From a checkpoint of a small mixture-of-experts model trained on Wikipedia.
Size: 11 layers, vocabulary 7247, 56.8M parameters.
Experts: 64 experts in each of 9 layers, 1 pick a token.
Below are experts of layer 3 (counted from 0) of a mixture-of-experts language model. Rows are named router (the router's row for the expert), gate (a neuron's input weights, with its number), up (a neuron's input weights, with its number) and show model dimensions 0-159. Each number is 500 + 50 x the weight over its row's rms, rounded and kept within 0 to 999. Numbers have three digits each.
After each expert's rows: a language model's description of what the expert responds to. This comes from a sample of Wikipedia text that the model never trained on.

# expert 37
router:517490538427489532503482417525459457541493632506427479482485435554406516514555478485568545452487531470512517550484487476555490604473513522465518493377569510414508513481454495489491445512572540610393587470512487513480491449441411536573436535539438477610456513518485532571458545506472544478529569529467456611460547546505544508565512568496521516527522502443587461528409454544520501481375625553492563454522501530513399531448536535529394416432562485492505478436517481555583473533499498
gate0:465524459529329475541588572546482357501475508540514490428439471486507484519517585430498479526510519460506566479587518513503428507571463503519573519538499429463440544490455441466487403462470471465495459482432467548502456478584515530546510502396462493521493502498526570467488600505497509577521403640400512522398516539535509545481425437387561414507446453455453491532520491486500441556578349545492528525464441439434553518457507503512521540466532512461510498415514529513519515503531549
up0:504476499524639541471464494454501712477532451447501497544587527519479518451476463578521543454447504524510461539407472457476555487505533490454427471423533557532543533509535541534476592554508540489391521545539527447540516500428516505477539465589530514469539496537458452543493374439500532401479550371629521480580468444497473441532615525569449544443546582564493498476442515499514545499438606447519458487568553517523488478549530516469494481500509479475480515536525515508423495522469406
What it handles: Sentence-ending periods

# expert 50
router:450433549453513525508478466400452496512412442550499476436502548566429504510527414563415502489468508469466482480482547533602485546496493400486474554539460477492439449506482541501462482567527601551570502573488459491434522462512435581571552469535465512542504444384468490425468522394526484502459379533471541516480504491558525388517533609506474405554573588490578512433510496467428454476445481548456551423476431520431463587520547463508411393481441529489490489531506524543514442602485498
gate0:506418474608512566499505442555412555480522542477493503496502551531585488544533576619520505460512494514412492492550515495596425480549539504480476592455503553575412498393549485519481569604481535550418495482548483585496493466451533445423551502586554512534514473488451527426539562503551566484540410471407518482464501597470480509473402508471478484498505538509478475503599610467438548519510507595473495437498530476533547489495324513515510502486534462460551448510421573485479473516422574
up0:536552519453489481534480501518581432525455543490471565442480423459458526487473421495457455468445464483525437514494521556473503505485462542522438489547493497485603544532446513435516491477503573542541444478435594421467551525515517488503432523432482568460512522541527478634423501434417369527447581532534542555565511536533558473577517436551387422550493471550478559480384517544515467544486459472544551501436521470478492572490587497414490439548434556480488554447603456501453478446636398
What it handles: Clause-ending commas

# expert 3
router:529468464517542479606490455466504542505456546504569512522571579514443438503488512448492499578400442488518537505583533483540466422540397378515460460424588517428427453490457509527526477549510497552337455479386508557422484607492426480523451439510462418439499451638568506463468495501534466575528489454543531511538528474528538591444490570447469537446436496555515465478423515560469461575492504402452506592494516504536492508499409437453536529486507490531479527441519530502486490575446527
gate2:571461433398582476474516561478587560465444502521502513553485485396430584492461526465522565544479470467510538567454505460503480486463462554465548493507516573488481498550532500472477444562557507486524565530504466632538545524569570481571489512463570555428516495569543514536454598576498578468497558450448511536561495543469551557481488479424540482500499516396550586509443434516459561489552522523593528486495579413563549534493562538637474522608550458546448498472551579508505383455526416
up2:425493509484407559458482426533537496495530635492500445374480488605548463454536508579499486528475482465497538502541488598458530424496532484495465515523437502552468434503456493601475602461503440562469427420462477406498479459464450514435547434528436460627530460504534483528511483470460508589546495509485471451410510463466397535513522495544559585523480525545437405518570526494523414480502448544495482507442492562560477516497472438465404506445496486491544563537462472475443675554497556
What it handles: Line-start markers and headings

# expert 23
router:424478370488430445552468486519562523567441463438409584571532509498485500537491487390604584485510439453531530505451394473464553535487482449477510471578379485526485443537491425537428549562438477550475488532523599464489475386513505465565510495558481598533587429486520507465463569531546523501434476454482456557565490506517523559578597465492507497507574394481428519441518469523536455459494547516518489510531500565580554452496423506511447511554602516549538390537512533513479532494557488
gate0:575497479443521545499594508564467490440407555583515533651549486436481544428521506497535521482560484557482520475468503564453433466580421595506528472489589525486579451461454455458411576499494439550560558584392575521432533547539452432489519540437512585537530506406530565490468500543435512520535546471450388422517492470556508606447580534559428464503522568544511503492545531580505504559544501597464429428564511552523483462493505512454497514494501447582481451514500495518507505577493472
up0:519512525525501511492432546521431521518517490519508445465462447501510515493449512604391501498464437492506463629551529440556542405541549542380413510448465517464418580536528496509571483471491442501498601471498458580516460566527540458530444536571504584507419461637505543576544595539561450526423409538624542517504566440487455494551511462503603529600521480461524516444516405515497541436488486465508439444448504571486531478588502521553594517505447513529540520448504484471555537457471476
What it handles: Slavic and foreign name starts

# expert 16
router:535456540532439485464466500469527473477481467491489506586463583530571452499461509534498536491564501461482561519529454464470596494508440543513463538530536461568345395524509612471534457461561555525513440542455541469460534447407522375420538568458452541477464612479468487542512475495526546563461483508478604470542498430420498486449531457445467533528561429482537495534478520521490563453574462465475578582490464526514542511523553592490429521486482408341420515553422401450499523516559462
gate0:575467537458476471517478469484441477461429550446475541499515504548533405533440465505544579522529511494503427388542489502500417487431525432514461434542625502595468524521513505447517504535481456427499504534561479424502588560563455479518543496447353539569422555498582509526531546435496551593485469538559549438497487582512519517440513404560577501466533509485480485570517540569506467465554438603516489462480522512513576541535635535450527425591615512509559490471538486509544571468579470
up0:421492473462469595433513502536532395559462487464388557523528377527486563416540558585558533461519478504498536487426478556533546427540383536534679524522459512533519488510424431456510555450518568406418517476561500594436490468484455534441569574470500573444404435529485469427480510553521513487439498532518547545423470554519563496542550522540475516469458517590512506478501478515534520496503454591521437536579504544516439520495488503589461497564487526501475497528542535575494484605454479
What it handles: Proper name fragments

# expert 63
router:373465428541506474527525541550465577484497469451491493497561472452526480494574510408438475508544467498540441597494547521473468491437536512577437470487499534432521567621454490472556548372514493531491513537547548501550501538478487410342453564469460466434561501562513559540486536438533510560528496499426492609515504445473499571498515546558498517485502612520466511497556495509528459514536538515524415544430578446598500566515442591460520488515556514512448574577396501423598557484438473
gate0:540430466494464432595358530456538455467495498530507532580527461519498445495502457576537527462546474463453528506588564504474503566472598351479461540521542571521551525472472568391556504495476534523517493456461440530420402535385467457473519533536572513530489472529483543481514485582549526459432630523463477538555507578491412472468477526414486482453398500555498485504469493550420482447516424590475507419550439507480553561538548546571456544474452542522574524532479545580453544547557502
up0:469458569442448534453474524383522472633447530529465474570518493556575512482526565516546494531470511486451483544554542406470497576517592441505502519465524599596589530439472606454445444563492549511470464524480492516522504521527540393391494487511526516526553538476648519451497584581579528455484584568505518521529528457459458466484544530470440544528486579413416561456482535557484490484453486533408530462453438503491512522567541562491447452546503512441503519536448418506485574609515454
What it handles: Award and list headings

# expert 25
router:530553483456465497473529462487588560454526627503514480446486528498428533521501527454454504465487547475450524398527480509529598496542428490416542549559460465451514542576518503446504382501548490429511604433486441509548435669423494499535417504476600523470482391492555530474539505500513501451586584550565595437542532450567470431518449551554481546491556547549416512490482496486401461473487521480449544573427521514537507528411486484474438485554428482565493556455516595471480488568490496
gate1:511510531473461515533450580423532509488500594556545490494516419498488486455504392420504482477465467501495568468427493479559472598496466461554537496438477595437487519536442380536529473523414502438562509435530447478479510477461597538519490543485484583525459524471581570588472493572502465525504600567458595585468505550436509503489553486590585595461432504473522469491513535379480522493562502522453462589504419520525440533454549443428577505489550535427415504492500494420462467485636477
up1:505465533445460510521489561449598466506455582556473465458493524478420483465524366414561533440526502484486608466387487453544475521501442463556559466480458521469497439513476342522537542491427437520529502446500450524477531489456598498482426541539505554544483552507476502589484529544469515501570603534465607528471527509466453489490518478576589545467457529456561515535520504387479519499485516548462457545527492564508430552451592432399584483477560591471428533468494418392493482506544437
What it handles: Directional prepositions

# expert 1
router:457489507588582556410520506469480547498521538479528532556466507460512488450472527504505421533509496478467425600495510498478475509462514576486391453570436489505460515567542533514532485423517543547511519518469514505424525553386505511433553445436504527429505623463481595592528465526495506640476516455516529557552497487474434556492501482554574523447485494602477497467551525433535468366573433538485444586530554370524458574525422526416568490510510497508541533634477460412467527488456509
gate1:496485394360519569563520484573446583492526592496612566511483457485517479479450534405505472558475516442526545442603498545421528489538480435600500427486453517456542445509392453513488507506423484432410526434566537541532513504455477560586456441512481480469514504482463662494491505536472524575570547524481446507539537507501487497509531457520545448470459414551464465552546512535500484485414421459469499525532527453573510519433518539519507361600477497567508514577577489501468418486529504
up1:513456563471397422420467485505452440519487436424463517527539516552498492514585406538504479418417523498467428553493402464507534483480511543479513490475582472494566487532507403549523502519580390413540521471550439538572513533452461442471515607498537443476635503533485421478441511513545540447435476402508521562494470467425536475492493451502503519510514477478468572429483499466524440402422423421502448474566524453428489443406443527375559513434554561497539507423451557552547512489509511
What it handles: Word-final name pieces

# expert 15
router:500560521415476504503458482516478468488442490534441505451505561429460430466512579472425495412547533519439450556588507537512564547505427546531506402449531502422582551432543530550476572579523495579484554486473445555488467462449524534595530585478481466481460427565547459585574524434456512549547515575495517509458526517601622490521502471513451511482519520519540530418432561474434556474472528512505514549557404450481477544553565347492534534394476514534464516493471494501630441557500576
gate0:599501557548550534500445589463423503487501571457463567500620481486513443367458526497451448506496500528531471586456539534451491513428546446509535484484552471467467413530528484585590414554487459495506545476502492562556627524537513575471452492474537532518485535556557476483485447525400522417513545439571441476443544448497459466493534480488527531435518530429446561443493456543539491490486453569408485552525428586568523470475550395436520463416393566476482530482595492530536471399457545
up0:492527426476504467552519420548568497456559458493521496578418543529465599561489492520471563491493504502468440451515380430641435524564459478552404478563459521515512529362557516550449575447487492471537477565480553438480432446476475372465465530583472532404494459519445444505518444562551471593539446485482511458486496557472574576423512521469480630586432466421516477518514503507455483540525530511489509472464541483496508440528507572554506584508552567488576404510446498557495461542485493
What it handles: Label colons

# expert 13
router:609569428518499542582452481499503553492598578442620541483448490482454511525505504423476522501510537492470459548538405548495411551517473455524515548595474449437577444498457442517394516574474583526444531543467511468469454498529420468475464458500543540473467438497513550512493515373503493500428538488476558425460549567540444494433534559495519555541447431493457562444509570522522455489472468581564475488445564413480587470542623478477533490593573525494586524411539579506468453458433502
gate0:450557503490437406478498577581488495478429479489452515522622530492541536509474483516466472499549531565498464492448435425522488511459551511520382487434532534460479470379473485649517513648484423487485497443499530525504444506484483514432490375471532518597543487583477599525513479530426544514473424570495493491519469517662485479379514481559475527510352498545511554449579528601458516535512553499563504453431432498449465491536521503489529506474505523438530448507488485491440468531497501
up0:562511527460479495547518534521524463425490606539542514543618561490475479498470539600536409486499454462477521526511445522524551489408453437427464461427433486419458525497487485628515514542519549520532401502552514540512458420461463491392497473500521522487508473433505540525488540499453585480444529484447456443471493570542555371484481495423564507520482500496591452573461493494593503461480522512531409508557406497420590500434516488422475467506523604502555472530492441511552362508488636
What it handles: Preposition "on"

# expert 49
router:485512429443457484510463505562430555465518586510469580538523478585535490496430568557459550484563491542500456652579455609466561562471507555502410427638471499573462475462468402508531516486490557474543509430501553500387552485501446484496501526516472535556416623432498463514533510503462518553518526570349454501530490547434493527469490530453519525461531468531555543550496507605505565518446533485591491503529519534523442541481518454562398522446465445470556476542597511527476447465447482
gate0:528511524504521520511411496570489409509494518414531577381435488562477497550496559441473477532532454500440530403458570534468519427415545426586422440604453553500484493613459519492524484532484396524511539439440500593419467518539523483572545464533495470496579448470528496487550540539430557459458582493450489498481510486549512588477461620451454563553443503396580550620422467514516530565430510483441492522475536457552554454511450509579505550489499497559476545585471461538459537499546508
up0:466570519562480506441516467584481507524489568430536575431513526544530479530571512486458471468449505466477554457515498531464516373463478459460487448623508521496477469525391470431566469619430391473540566446463480561476590443524475511560495465533445422462496420438516523526545549534475520477465562520454533484537552471583613565494490550492404492546436500462472518555468487494485597500574384519470451398457522590523526427496455541550509490433467427510559502578506500544425607508537499
What it handles: Mixed technical fragments

# expert 58
router:474458500367476559425484523453586459510504406547452447419546565541541501545426524465482547541572462461536563517480491493533537550477453416621487489477552503535456523437413436550470561496498412423584496485557462479565511520511555456535452549453443458523428490511504534548558594491524541464511492535571484621513489578461436470503521504547478609479475509511469485477464401529603541469594448471468450467565489536466512415528525554427526430456567470455454434469523579405538491566541515
gate1:479511581543426479537481480468521444607490455493637533467456502473491473510400424564474525518541538535578544524558425463442413521509488521496496508465532574457508474516462514505487514526482446420493531411393457455473590565527455529566468546509535496450540532425428396538540519596450553565532524435483565510459504537469458440485425497486417519455466483448411600468558401545536468511464454446468492484474460525494444488586565480516557590417565583536443522389457525480497504597483480
up1:414473363641508497532496526534496574508474504449462438513521466560515560434533565457485478464528502465483475473453538502625619538565407471610519617490568522516577576528452482566550477503468514484475441566406508468545514504444532510504485513393510545504501403533531512427443488481491498481442537509559537457521533533586528502453399485478594518530581462529500543478441566536522467580574538548475501546506596442485548488526387571521540462512467510463565512424478556457474473470503451
What it handles: Sports and news word stems

# expert 39
router:495431448508449497492487512443494433483554512392550478523480473477471580439644479476488480453513425509484471560575438509460461387502553520543413541466517485510533492530551535420532522449589511520526502509438494601594553562506463441437464484527468463466470594479455519536481425566539472590492470533524473584490539435462464502530422526547541556504365542486546555516425439510434411497514456624538557462543438477499508447472483396582571560433524462554484485479396474517523503547483449
gate0:460549351458441441541404483388374515554473443519608487495541579578593485469417404505592489451498456513509419461448612477517492494542489516495510506424481565545426484525457558472511535410555533497542468467534482527466543527507518517551505470417547590506463535500488468508567478597609553516396507556538555480521524522460512480505496439462502461442570472571566525636497391462488524480460522559439474465571524551466475536582524511522467455500514510529470527505482508535492451457528506
up0:445537464527530533448483524508549443404595578509463518568369525578517428521505448500559567519572551469452467477684528493521473473496470468483531574529524447519509556531503396418467511566459542465463614479563540439504518531561510512497510509518391581528488350501482505473419474457483501494496525546479443475450431488487454441534533567485510496464515495439519517411441561500445484582503595448454572550526523503474488444446495450416461527455459566498534567435501509584435526513496564
What it handles: Conjunctions and word endings